{
  "num_hidden_layers": 9,
  "hidden_size": 256,
  "n_experts": 256,
  "experts_per_token": 8,
  "d_expert": 32,
  "d_shared_expert": 128,
  "hidden_act": "gelu",
  "moe_layers": [2, 3, 4, 5, 6, 7, 8],
  "router_score": "softmax",
  "normalize_top_k": false,
  "routed_scale": 10.7,
  "balance_loss": 0.00518,
  "balance_bias": false,
  "init_std_router": 0.0389,
  "lr_router": 0.000814,
  "vocab_size": 8192,
  "norm": "rmsnorm",
  "norm_eps": 1e-06,
  "tie_word_embeddings": false,
  "optimizer": "soap_variant",
  "learning_rate": 0.00281,
  "beta1": 0.95,
  "beta2": 0.95,
  "max_grad_norm": 2.0,
  "batch_tokens": [32768, 65536, 131072],
  "max_seq_len": 1024,
  "train_tokens": 324400000,
  "max_steps": 4716,
  "dataset": "wikipedia_en"
}
Below are experts of layer 6 (counted from 0) of a mixture-of-experts language model. Rows are named router (the router's row for the expert) and show model dimensions 0-255. Each number is 128 + 32 x the weight over its row's rms, rounded and kept within 0 to 255. Numbers have three digits each.
After each expert's rows: a language model's description of what the expert responds to. This comes from a sample of Wikipedia text that the model never trained on.

# expert 26
router:138158090101104130091157111136181122061181173084175126087159158146126145109072161157128132135156120126102115112079129128134158110172118141137098091095087105131150119072153183104174123114102040158125122123061072164139121175131179095159135161168114183132150190092197120168115124092144109137153149179134085158169097168093077113138137161178154111135130165092088192143082108128158085153094123147103141078135171121084045116149088166170084094143133180106114116143124152163153104143112172174062105174124084123150159129111090202098089162150194097135141089073148137111085113129117104152123150151156093139175155092175122126127146145127113112101098102141143137120179145138092136076145125134083129151090151139077132100174118122182155223132160186132154122111135131092113184142140096
Description: Lone letters inside words such as r, n, ie, plus Greek, Japanese and other non-Latin bytes, as in Euphorbiaceae, Silicon, workpiece.

# expert 18
router:140174114127086165175125132132144118161144145065077122105119156177133078106126063141167129093131141075157158151148158106080085115172170148168126078130104195074127086103088174117129143074105154086168132074109096132147087062155104189147075136066135165126118118103118142170135141118148108170182138123125146129051117127143180093119139121140139164125128105092126153100176143116168158120125103119115097169090117095141076116172084170190192160039097148124101125134155127158124162137142091133187159123131155155167151110131131072157113117132181051123093175155162168147114145146148081173126117140058130162154101157128164083126123211115132148184110102155179159116110109135101175146145142142184161153159137171115172108161204122067165112148120119136105140101086099146133077127096125
Description: Head noun saying what a person or thing is in descriptions, such as politician, footballer, co-driver, philanthropist, band.

# expert 7
router:149117128098144138159107126109155138108108079102107115177095085054145145142097103135092131116143070143118139114099103127113139091187112173125142096146158079115142112106092167158111109087085091165156145156150160186125152165169131156178140188136173164134127105080129081144164085124127141167128098144168135114118102139108123082129153106077106107117133148119182163122092120135176197133087136119130139079145171143160092149130101116122168161153138189064069175067169093079158152137176093128130142128125130138127146157152077194133072118119110193138053145129119163095084165076216068084103190121128130176097101129093069159070139138140209076130114145151109089152096107099084104090130128080113157177182085135130167131123123155115153103138113140119090102054130136077170083136132168
Description: Word pieces right after a hyphen or inside a compound, such as wide-ranging, 30-minute, first-round, school-record, fifth-tier.

# expert 31
router:098153095091125212130124127144139113152084154108131178126169142195126138065085171129090162117127111189088083090085113085169148169152156108117165061060044156161097146114182101141115150113136164095130115115161087175134206150138104104137089152137113133123091134136167110160168149036083165103106122140110122144143114119065091087168130089165103145148143192168135161146105133124141115113125185141120105104118112087129087159151105145166177115149173215085113157174105056087138114133116139147117129088125142100175149088113117106113173101130090118128071070097167139096120134098143091093139082089090111163148099148153094104109109138112095099104151183144083122177102129114123099135091139124101120114080094114083095196176126103157129150051131162084131124068145119118149151093104116
Description: Opening pieces of technical and biological words, such as inter, trans, bi, poly, and the las in cytoplasm, in protein and cell texts.

# expert 32
router:112139056098110109157143145133092176127118133125148146120125130140140098146090078150114149097111108162118154104095106114122160169068148131060130165077156194160157126126109159148161119159143088130126151126082157057085150165149155115072139190194164179095144027113169120101140113146083098099148117112110082151117108152102092151144103104123103134196130066152191136130156138101112172111098151200175139097134144136084101116200159114156117132169074135135185147102100129189153097116116125106119129146074111071151165126090119151098172138132095088155130100183162102119168154115195067110105171137118132125141132165172078099165154074147148126079138179122112108172160110086152084111171113180076137165125094149140149055126112076111113174129118167197142125101158098160120116081127154
Description: Unit words in geography infoboxes, above all sq in sq mi, ft, Coordinates, Density, and pieces of place names after labels.

# expert 57
router:096149127103094096110104135129102160125080160146083106168128123133121141106158176133157163126131068120154132119092088152112140122167183144068103184172152127166157155131071103164101081115114182145142140144091174088130069088142097129150120103121090096148124190121118102081122106150135152056113131170135128142095125132149112186117144079095128129157111138139174124107183084098133170167136122149162107102154069157108099135151108081160098119168115172124158132080176052092153125113141174140085114129074163116088107110139116144165174107075125200093130159159134125155126154126064193094101099123116146112108118116147167182066102128124094137146132096071136153077061118110166080107150149097118129123158187153199060150113107138153070131221120124221164082122164140106180139170107137
Description: Second pieces following short word or place-name openings like Pen, San, Tou, such as Pen-te-costal, Nap-al-m, Tou-lo-use.

# expert 29
router:146113121103131155136096088097151114164182112113093124108110086128150174139152143101134125137148164135189145144082158168137057127128089130151104122149121116122160132115117131158090119197108149145073132116090185191144187084158118078141158097107153108127101157109155145102122119160088090100170137216169163102164112097141087117106065153110147116084068138058091087086100121114132162155081180074128062194107124134148120056141137121071078083101149165112116118122135159161073086155148106117168170125145167107064115179170103118116104163096153109104093111158160144140132134087094107193137138136157086139178199071122119164162086215128144150142081109121125139110130071191106128133152134147097203167148110096134099162138140128120114139174148083118143145128089073114126142148064150
Description: Final pieces of team, label, company and place names, like Warrio(rs), Dream(ville), Clark(ville), Records, FC, Pictures.

# expert 53
router:077156155132125102110095119174130131194137096101172128101174122103140120100133109148118101124154131116092117133101148158142141096142109099100097114077183141085073169167120078084095127157140091135104099149144146119197142138076177169088087093146115113157154152101042091134083070123145168180139148153123150178129096137151082102144169123187107128154134171186130113134098127191055098124113087097167144173109147118144108123161159126038118120175099158106164143158195102147131148165073160073136100154089137137134096160089085032125129142118097090166127158092087152152169115109083096109178171094123092136130148119096065159183166097157118123082094087155090113115168132111196156099141182111136114160094158095089166151134120203124154073161131139139144155177124148131111145119090121
Description: Colons in https:// links, plus sentence- and list-opening words and punctuation, like According, However, Although, list dashes and numbered periods.

# expert 14
router:064132094116119110191206134086119174079148143145104103119140149107177145098094162066167098127187192154203148128101112130106154159126161180133065175161103122151116074148071066133120097132107141070143150075171083186081122092144104164142095165189114189126132181090135119173129138153101157072120177129090084128141150131154113166125135125164090099098133101138149108162156106161069098177144184173152139121099122113147090135134160088138089118148118171112121102107100157055114109134157159122115163115132183076095116123119109205156191156097155082096132119123122113104134139052081133175114092104167136131109131112067113130121103092123108165179098114144118097146074116113126137128103122086077143130083163134187138121091114125100128103117155148122171156150229124154112106145120122
Description: Pieces of Italian, Spanish, Slavic and South Asian personal names, often in sports tables, such as and in Alessandro, Gab, Raf, Fern.

# expert 23
router:156146110107133142133160124161144120157133090111098119137117152128144119095095127119042134114114154085051150092095112165151095121162182151102106081080132151150100192140156163187168121091147117131155113147155117145188079083170126152158147155120105110131066135101145137107157162109093103121099118134122116113185071186062141076135158142105123142134111080148159152167100098135156124129118097124142136172103148137086124123105121117115196123156096193171152204088093097087054069120145112130077072118103056105179112142146157155135085088066107073113085173106150098116163148072066192108165144073115110165104130162142119158125131124142094109108121111120121103179141087135076188106165149112226131122174120106101135123125143178160182083122064161112140125133098109094137157174154101
Description: Adjectives, participles and word endings in species, biology and usage descriptions, like white, yellow, able, used, common, red-bro(wn), plus IPA symbols.

# expert 49
router:106134083096128064082108183158156133108133111171134180138158074065114133120166153097175096169100180161197135131098111116159160135157104164146193127120097118125147106143170123133104116131102103130099145085157105076162152138176128197177136110093124186122148092165151084059166140147113145141161162069170177126162194147158109125158164136095142160102127141149145076105126128090150115088073156139193168122152121056141127150098150057155064154170109165088144166202114152122135069125156162065112129131125162078121108110093155157139172097175191153095114153095161101118064139103115170101116102140164192075128070156092090186084150106113072177111125129138116138120087170116128134117137159097087170139159140142131095140091116101132122150130114110159129118100164130129161102163083125
Description: Middle pieces of European names with accents or particles, such as á, è, La, Le, in Verlag, Vanhoudt and de l'Eau Rouge.

# expert 46
router:146074138180086124106122073151139103082090081138102085164133133084192106117177060186170147112114083107153196158071109066144167088120092150137135160122106118078119121111132069095103171111120130153099099108158138157168116136132127091085096118133111103130137095130110104129131118146157124071103147083119083173113115161170102070119161119112141117144159198084174136073075075106139132140112154203114105128136131168193127157140119128138081170143107149135163130128143159160177148114156102150094102165107179142156168172173111120135144116121082074118091095111128173100197115106159106110134178109193158155055105083176131186172135072093138082112081125114135125089089146094123079125145131158169059172106100094088162142122152050135155151137135148173151126138113143076148092135089139
Description: The piece th inside words like rhythm, Midlothian, orthography, and ordinals such as 19th, 20th, 3rd before century.

# expert 59
router:177099199122184164163130169061189111162175117143120102151072182119153164091140108176154069130134117134159148117151189156151177117135127108168135054134173145085143035127101163095113181089118132115100099125122164132081104052146102177124136152100138084102119116121109113132139121085074108130178162190154151143079165106091176152151105129194108111118125079119086107113183090136131111067163127199099089142149118119089128119114132130154159147114142069126144149131111141155132132114088115113146158166109183150103131153167114085093182123139150125109138176126087118200120162097130118115079131161055140152136160050113161129150095153126158190098127164118136128087137119171071158107141166138156069109189134144143125173092166143078136109123155124144149087138135181192150149145124101
Description: Commas and coordinating words joining clauses or appositions, especially after a person's name in biographies, plus and, or, but, including.

# expert 30
router:130140132165107141146136070116179171163180146115094083067090060122139080116167118107130150154123090111161112125073131155150060151118133103134122108137056128120152119147082147092121137132125167124090094101107163190119127103064119106174133135043098141094087123143143206133183170148098081066162142114146142131122119108152129163169126149094086086083100163086104167142126073078161165142140127125113088163075125129125157063155078097095143147046074139123092082135121139127088068164164127135147170144151155149093142176171157075157127160155118092120122111141123110093079161174100142128107133092161117123216140131132109067132123197105138155121149170100119125101109082139071102171179098160129173146173101155106103144169143105156098161162154080086110180121082121117103135112098161
Description: Plural nouns and plural endings for groups of people acting in a sentence, such as students, nuns, Ottomans, players, troops.

# expert 43
router:159115094095113102089068131179166187167107086165111128100142114087134093113174133069174085126141116130151163113084155152166157125157139141210128145146087121079132131104061116073079146081158205144056110141127102154104164128116089128179114130129128142150103133147122174133119206136096132094109133107171128142082132090149148181174137123120126106106148140095137159114148146076099169126111097070149126125148089161099109140102127089110135166099069137075137167133166173124165138106124166132101142136064156117144136143105161191093118119096095081115194073141110102109080095214088122109080148137197144127183142115177149163140096159140139134175143097107149132101215101090133120102186131125108198083137090128109119130137134134127139168081142066104095126100165164117146078161101194
Description: Word-final s-endings of surnames and plurals, such as -s, -ks, -ers, -kins, in Williams, Volkskammer and Górski, often in sports rosters.

# expert 6
router:131124140172141173111121121170128164145155108139134102162112067130116168113118127094092142075094147098131147130123125095103123051152118059119130178166119090183108142065178085091184138178089145085078137136110148112058131174101140213115118106112137149131107136081145175173114078170098150165147141140119110150123141140183124153038131109108141124140136119087103135069169085159158179162138131188106181078145108159152126155145164110137112156062164113081123120104138109136100134152178080162180147163103138137084170121145131083138091119122088120114141154139115139127052133148081101164151178156053072178098156123097176144192121182123184140167154120195131122122121124175065131149079147136119166187115112154093114165122182118109106051118092130138136167117125160162133124138140164
Description: Nouns naming contests and their results after the, first or his, such as season, election, victory, bout, debut.

# expert 62
router:158132170121143130150139142092135098158144121179078094105160094128084121129172053154082119127110096163174109157156103137090145170161081091096144136139133126144100169135104171163075118134126114169149111165109081074158113079091183040081173124079083142179159112142169107147149115118123110114129136128098072152096167158166103191105147121104194153151113123195156107115116137147117168144125141134141061098167097160180113083115110166076168125144094204133184119076132136113140190077113081091122129138192126162142182125145108110122128145117083165194116120101132159117155193116192175082147181138176127142135113082113128152121151071137160047112162113119096116104150144124094158117119121173141174146166117136099085128134079122139106075145135129145143132073074094149193106131120180
Description: Word pieces inside quoted song, album and work titles, such as t in A Little Bit, wn in My Own Way, thing.

# expert 24
router:126123087076155098125147107138070161132169202161189170099159165128110095151100139114149183174136160104127122106152135141090074136159171155133088109089187123135072121069164126104165162085126115152165157150082124116106127161179148107093138065161156094149120115183107150157058139135152157099138111095163148111100057143140131065095146104166169106169169155119141113074109145142148123090089141138069137114142120102122111095144163178180190134097127123074147093133116115110115084181199169142182134162169143134172097119033085087157066097135135135133151096118155114089065161116148074113166211142093060144103197131132141158085101124120090130140154103103138152205116144110096112092126124121138113132121135118138131148107130117114135080084114122150058184133120086148110150106101142
Description: Pipes, closing brackets and label words in music chart tables and infobox lists, such as Charts, Historic Places, Albums.

# expert 17
router:112154149121134104133092142146133176173116105099063122147143134080165060133103131154149154135136094085172096086102118066098119170073108103144121193111072173120092132112088158104155123078166118084192146120141102126077079114155138163188183171149097098102074098147142140110074135138116113117143163132098107122142116172112158152100171132149045109127085127108172139126148110093140168140097138117101179197169132102156117176086140178112172159166167101100083110089177097119061106104114116134148185087136067132162134131143086176126166160115153133102101106093135141114129138055147183110124119191141121158144141158138191075131144081141103192190185139096077117083165115057102132149108135115121079147110098110155118168159104150175092122089117130147138124073183097145166148092104145
Description: First pieces of words split into several tokens, often institutional or sports terms, like ass(embly), res(ervations), Civil, ski, bi(king).

# expert 25
router:164148094160113130086143114115126072133168173173187128163155171196182159073111145119101192081153144176133095123170086138153166067115133141189177090147141162187106145159164169121099136129129186182119123181077060067141102080155096135093170137095153102166190071137117119114110117180130158128129123138148143140115173093133187105112157180191101206116157110102093164130134176153103152149137079163148119079144104125129158168124098135152110085133086081147067112098140132134109136068130140171104162125127136120126081158102126072096143083167145159100100075094149114131079151145139137102169140094113124091088133145132149127142142096123104122128128106158095141104182142160102151129087113104130135060141139161159123065127181092124096091109090105167173082179098125092189125177145163
Description: Line breaks after a heading or title line, especially "= Name =" headers for buildings and species, plus table row ends.